From a checkpoint of a small mixture-of-experts model trained on Wikipedia.
Size: width 256, vocabulary 32000.
Experts: 96 experts in each of 16 layers, 64 GeGLU neurons an expert, 8 picks a token, a sigmoid router.
Training: a variant of SOAP for the experts, 454M tokens, 3534 steps.
Below are experts of layer 8 (counted from 0) of a mixture-of-experts language model. Rows are named router (the router's row for the expert), gate (a neuron's input weights, with its number), up (a neuron's input weights, with its number), down (a neuron's output weights, with its number) and show model dimensions 0-255. Each number is 50 + 15 x the weight over its row's rms, rounded and kept within 0 to 99.
Before each expert's rows: "comes before" lists some tokens at least twice as common just after its tokens as in all text; "mostly gets" lists some tokens that are sent to it at least half of the time. This comes from a sample of Wikipedia text that the model never trained on. Tokens count by the router's weight.

# expert 2
comes before: ",", ".", " of", " and", "s", " in"
mostly gets: "ism", " research", " music", " artists", " actress", " forces"
router:77 69 53 59 57 32 15 53 38 44 60 45 37 33 73 60 56 40 10 30 43 65 46 46 64 48 52 45 59 47 59 65 72 56 57 31 45 32 54 46 92 49 63 72 45 72 43 52 63 67 48 69 45 42 61 70 53 49 67 33 33 42 25 34 48 57 37 65 39 62 68 62 45 64 62 49 60 42 64 40 34 42 50 77 56 29 63 40 65 53 62 69 50 70 36 54 65 45 57 59 58 31 18 63 62 11 78 61 27 46 56 63 47 73 56 44 35 53 64 72 79 53 48 71 42 33 30 36 36 35 63 55 16 38 12 41 56 43 26 23 60 48 44 63 67 55 53 44 55 58 34 62 68 34 74 66 49 45 59 51 40 39 63 38 43 49 85 44 47 66 59 49 68 45 68 41 35 59 43 58 50 77 44 40 45 32 60 60 52 61 65 43 21 55 54 26 48 72 32 32 42 29 44 66 59 55 45 38 63 45 54 60 59 49 39 54 72 76 76 89 45 52 31 40 47 85 57 65 51 51 29 53 33 61 72 46 45 75 28 21 45 47 53 35 67 56 80 30 65 75 55 45 50 33 51 52
gate0:50 41 34 66 27 67 53 46 72 41 72 52 33 54 28 50 57 41 38 49 63 51 61 25 35 33 47 18 73 51 34 29 45 36 46 44 70 35 24 66 71 40 78 46 44 89 47 40 65 66 72 69 62 37 45 74 77 33 21 55 61 49 37 52 54 54 37 62 56 57 45 57 52 37 60 70 42 41 55 43 26 47 43 60 74 56 70 60 48 56 52 62 61 65 50 70 65 43 45 46 59 41 29 70 47 43 54 19 35 54 41 40 32 62 45 29 64 10 38 32 78 35 81 60 59 60 45 65 62 44 64 57 34 43 22 19 32 35 61 53 33 27 33 63 62 42 41 33 51 29 65 54 57 49 57 37 69 60 38 54 50 36 39 59 54 33 64 41 55 54 40 53 62 75 42 35 40 43 32 67 42 52 45 26 50 45 69 40 69 55 34 37 51 61 67 58 46 52 33 64 44 39 62 42 74 28 27 27 56 15 53 27 45 14 17 81 68 57 48 33 58 29 47 73 23 73 55 71 78 54 65 60 69 38 48 60 73 46 34 48 56 57 54 46 31 57 33 58 30 43 74 32 46 41 51 50
up0:49 49 77 46 68 34 51 72 43 66 40 47 71 55 67 54 45 52 75 43 50 60 39 77 46 29 84 90 49 51 58 54 63 36 65 71 43 50 55 41 36 64 30 37 51 31 36 49 37 43 55 38 32 47 49 30 28 57 64 53 43 54 50 61 57 38 66 34 48 50 58 73 36 66 44 44 61 60 38 54 66 48 43 43 21 37 41 43 35 33 40 63 35 33 70 25 19 50 57 61 58 71 62 36 67 44 33 79 56 55 54 65 55 32 74 89 39 72 48 61 32 54 34 54 61 46 68 37 30 51 32 52 65 55 91 78 86 73 42 45 68 42 52 34 30 49 39 54 53 65 46 67 56 55 45 51 29 46 77 38 62 48 81 43 66 69 42 46 26 31 46 46 53 33 43 77 59 67 71 53 43 50 61 80 51 40 23 58 39 18 85 58 53 38 53 51 60 48 60 36 51 54 23 69 33 54 85 87 63 82 39 61 72 57 71 42 29 40 64 70 55 58 53 19 55 30 49 44 58 58 41 66 34 43 42 40 39 43 67 63 61 67 37 36 62 36 47 48 48 62 39 66 50 51 34 52
down0:38 67 70 63 39 79 49 76 27 61 44 58 34 47 34 50 31 40 60 39 40 32 45 57 79 24 23 28 37 47 53 52 54 55 54 17 32 59 44 15 28 30 64 50 19 42 48 37 54 66 54 65 51 58 50 56 60 56 46 67 79 61 51 30 64 42 18 71 50 40 73 49 39 53 32 44 47 54 52 54 74 48 73 49 51 66 50 43 55 26 40 50 40 74 52 62 57 40 63 61 92 42 43 58 50 53 60 62 46 40 55 25 32 42 22 47 70 44 62 71 57 61 22 44 63 44 55 64 46 38 24 37 56 43 46 66 18 46 55 40 55 48 56 60 50 71 47 58 48 58 54 52 29 32 80 46 56 42 58 54 43 41 51 61 46 25 29 37 23 52 77 41 70 70 31 51 20 35 60 44 29 54 42 50 75 44 44 43 72 29 41 38 28 65 59 55 48 33 31 66 44 69 73 74 55 57 64 52 59 71 67 58 63 69 88 29 55 47 54 60 40 42 04 54 64 46 36 44 64 17 43 77 52 47 17 49 48 37 32 31 48 35 51 47 46 38 29 64 55 79 39 64 44 45 60 65

# expert 30
comes before: ":", " of", "s", " in", "==", " was"
mostly gets: " film", " album", " Cup", " number", " version", " song"
router:54 62 27 73 35 60 37 69 68 42 54 50 28 45 74 43 44 62 40 46 28 64 45 54 60 40 35 38 69 50 73 48 56 43 78 46 53 29 40 88 92 67 47 48 43 58 40 57 42 58 45 88 40 61 55 55 45 38 41 22 34 35 47 52 54 56 50 65 30 61 23 32 58 70 59 42 60 65 60 37 46 29 67 65 38 60 60 47 79 54 64 79 47 82 65 41 40 51 53 29 43 48 38 58 62 42 65 39 51 31 50 64 52 57 45 62 41 65 66 49 71 40 58 69 45 69 49 09 42 28 50 38 18 38 19 53 86 27 48 41 68 50 40 52 45 42 45 41 71 27 59 60 99 48 67 48 60 38 54 64 33 58 49 45 38 48 65 51 58 52 58 68 47 53 20 72 32 73 48 51 48 69 38 44 30 46 64 56 46 47 60 54 75 56 53 23 20 39 43 57 20 48 59 45 41 61 49 39 69 46 60 70 54 30 58 53 48 68 59 86 63 32 55 56 54 77 67 70 58 26 47 64 47 53 47 59 30 92 59 19 67 29 51 57 50 48 30 40 68 54 65 51 63 44 59 59
gate0:48 48 33 60 56 45 45 43 48 86 38 68 43 42 57 27 41 37 44 53 57 69 64 47 72 41 65 56 54 61 50 29 64 26 60 45 71 59 59 58 58 54 60 23 42 78 40 44 47 34 65 75 27 50 84 55 51 35 46 48 34 41 57 49 40 34 31 72 57 43 56 58 52 70 61 26 50 64 56 07 51 68 41 62 63 58 51 39 41 46 63 55 72 68 82 46 22 75 30 63 39 55 59 38 56 47 35 44 29 41 05 38 52 66 46 32 74 59 54 40 53 57 41 57 38 46 55 53 77 32 45 57 37 19 50 55 37 38 84 06 57 31 54 40 44 52 54 27 37 31 24 66 46 82 37 38 47 55 60 86 31 37 60 54 50 47 50 60 51 39 68 74 54 57 46 40 55 45 64 31 45 28 45 71 55 44 67 51 60 64 44 93 37 31 48 48 53 47 82 50 35 71 49 39 62 32 38 43 62 44 39 48 39 59 60 25 77 57 34 52 72 49 46 31 49 76 61 57 59 37 45 54 42 58 40 27 51 45 71 58 55 24 68 48 83 09 45 60 36 50 62 70 70 40 46 41
up0:52 63 49 57 72 52 50 45 20 37 45 45 45 24 48 36 36 09 59 67 52 45 61 35 61 58 39 57 39 34 48 42 52 45 67 72 28 52 61 31 70 66 54 38 34 64 66 46 46 60 48 56 57 47 51 57 60 25 58 43 51 57 50 42 76 52 48 42 68 60 61 59 70 38 71 22 44 74 64 51 28 40 28 54 73 49 70 39 67 46 30 41 70 60 62 47 49 76 38 43 58 44 65 39 77 64 39 43 36 35 24 25 47 73 94 44 58 43 45 64 65 40 41 71 58 67 82 72 58 24 35 88 49 45 59 14 27 42 46 37 34 44 61 73 24 37 11 64 57 43 82 59 24 41 67 45 24 62 37 58 55 61 45 62 68 54 57 27 71 75 50 45 38 41 31 53 51 70 50 25 66 46 56 61 60 49 53 46 71 73 48 53 36 47 64 80 23 56 52 38 50 19 52 37 37 30 37 50 52 49 58 88 20 58 56 79 48 53 63 49 59 45 33 46 38 47 61 57 72 55 65 56 62 41 40 24 47 68 54 68 53 47 54 40 43 47 58 37 52 28 51 52 47 65 47 22
down0:40 42 34 44 51 53 52 63 61 47 58 59 83 40 38 47 39 55 57 56 38 58 48 39 40 57 55 73 84 46 22 56 68 51 46 64 58 64 38 31 56 48 41 66 71 48 47 30 41 39 69 44 57 64 66 58 61 52 51 56 43 57 62 46 67 45 59 37 46 70 49 58 33 48 36 45 54 18 62 25 99 34 23 27 39 41 49 50 69 49 45 40 50 44 23 56 49 26 16 69 61 50 32 41 49 60 43 29 48 55 47 51 47 24 50 57 55 42 67 34 45 55 66 59 41 67 36 39 25 65 44 63 45 36 48 46 59 65 64 72 51 62 44 53 93 47 36 47 41 92 65 29 37 69 39 50 20 64 64 68 57 81 31 39 79 49 55 45 46 50 72 22 40 74 84 60 44 52 46 49 26 53 64 46 41 35 46 35 39 71 57 41 59 36 23 35 48 63 47 53 52 63 65 70 74 58 53 58 63 32 47 27 33 47 47 77 49 59 50 40 44 57 75 52 60 53 36 64 29 58 87 41 37 48 53 60 61 64 57 63 35 28 38 75 42 38 28 16 78 66 39 74 69 27 74 49

# expert 39
comes before: "s", ",", ".", " and", " in", " of"
mostly gets: " police", " ship", " water", " aircraft", " children", " food"
router:51 47 37 57 46 53 39 43 42 39 60 29 30 31 68 61 26 66 24 44 28 66 68 48 67 55 37 31 54 53 47 56 41 49 73 47 36 40 29 49 73 50 71 39 49 41 47 45 41 48 40 47 27 53 47 72 55 52 38 32 35 51 45 74 52 41 57 44 35 73 46 37 53 65 64 28 63 56 58 22 45 17 68 88 40 38 56 60 87 58 60 67 37 69 50 55 54 59 16 46 44 48 27 72 53 23 45 34 28 45 67 51 22 69 32 46 45 40 80 77 48 40 57 58 44 72 57 30 30 25 44 47 46 49 27 33 67 30 55 37 51 41 37 38 57 52 31 61 69 52 56 62 67 36 58 37 40 28 53 61 36 42 60 28 50 48 72 41 46 59 65 65 49 50 44 71 39 73 43 29 54 65 35 16 52 57 49 58 38 50 60 44 32 51 70 29 34 61 54 45 45 13 50 51 58 40 59 13 52 42 38 66 50 46 77 58 67 49 44 99 46 58 23 59 46 56 61 41 54 23 60 60 41 87 64 40 41 78 52 43 38 44 58 49 40 74 63 61 68 85 52 63 64 46 45 47
gate0:40 47 27 40 35 58 98 54 77 40 29 30 35 47 59 45 23 57 53 78 48 70 44 40 57 53 30 53 35 26 50 47 34 54 52 39 57 41 82 45 56 65 37 54 46 52 30 63 61 52 42 54 42 45 47 35 67 00 44 43 54 48 26 43 45 51 40 33 51 51 28 39 63 58 50 42 38 40 26 59 59 28 36 51 54 47 64 60 84 79 33 55 38 41 54 49 69 66 36 48 48 59 37 34 55 09 39 57 46 68 49 44 28 49 80 30 35 21 80 41 42 48 67 51 38 60 23 60 56 47 48 52 63 52 52 56 62 53 58 63 33 49 28 58 37 49 38 41 57 43 52 53 56 41 83 33 34 38 65 61 69 88 61 48 78 42 55 57 74 29 49 52 46 70 32 37 46 47 67 56 35 55 63 22 55 42 35 35 41 76 42 48 42 71 88 62 31 29 37 52 35 50 69 35 58 18 50 44 40 16 47 52 20 38 44 50 33 52 61 52 25 40 46 47 37 36 49 57 48 32 71 64 30 56 44 68 30 41 55 77 74 71 66 60 54 51 46 85 56 67 43 41 52 55 37 51
up0:85 29 47 53 36 18 47 52 59 57 66 42 70 45 47 43 46 55 33 40 38 46 23 48 64 33 39 72 40 43 66 47 40 65 53 83 53 54 70 50 67 53 53 76 36 62 58 41 45 45 51 43 56 48 53 73 54 42 31 79 36 49 37 71 60 50 61 68 32 47 41 55 51 56 69 48 58 44 34 47 42 55 72 40 62 52 50 42 43 58 66 66 84 53 44 56 52 51 42 68 34 59 25 49 42 46 49 59 75 14 58 53 69 44 53 33 27 68 39 43 35 63 63 51 63 67 57 51 53 60 52 36 47 56 26 65 48 44 61 33 73 31 45 64 37 76 62 65 64 74 37 59 51 54 48 32 39 48 37 27 53 62 62 43 26 38 99 38 65 26 35 98 53 40 67 32 53 55 31 63 62 31 52 31 51 70 38 61 29 68 60 65 55 49 28 68 66 66 35 67 27 72 34 35 48 51 56 71 42 54 49 39 41 25 82 28 58 30 99 46 41 28 65 70 51 51 42 75 68 66 66 55 55 39 89 43 63 40 51 42 71 57 48 31 52 53 65 31 39 36 29 49 59 42 32 51
down0:50 41 82 49 53 64 39 54 46 55 43 43 64 57 56 34 36 62 62 44 35 36 56 65 59 54 60 56 82 45 47 54 69 68 71 72 52 54 65 42 49 49 50 31 78 25 71 06 43 69 40 49 49 47 42 52 37 35 48 67 12 64 25 35 84 40 41 30 39 61 59 57 35 55 60 31 34 50 44 33 55 85 41 42 57 64 59 33 43 63 47 46 80 65 43 15 35 55 47 68 65 79 50 47 47 38 56 70 34 66 35 56 59 56 27 45 49 32 41 58 60 46 59 46 59 50 48 53 48 72 50 23 60 36 44 61 59 67 44 38 54 49 48 32 44 73 58 50 55 49 58 51 46 89 33 27 58 63 42 68 29 32 21 12 48 80 34 30 70 38 71 58 83 23 52 52 37 50 34 63 38 26 45 26 39 54 61 34 47 63 61 52 58 49 65 53 37 46 79 56 49 34 43 43 40 40 55 53 39 34 66 45 43 23 63 73 51 19 42 58 47 56 63 24 58 66 27 67 42 49 60 51 64 55 67 61 32 33 27 41 45 57 52 15 34 70 55 48 43 30 45 48 72 95 44 60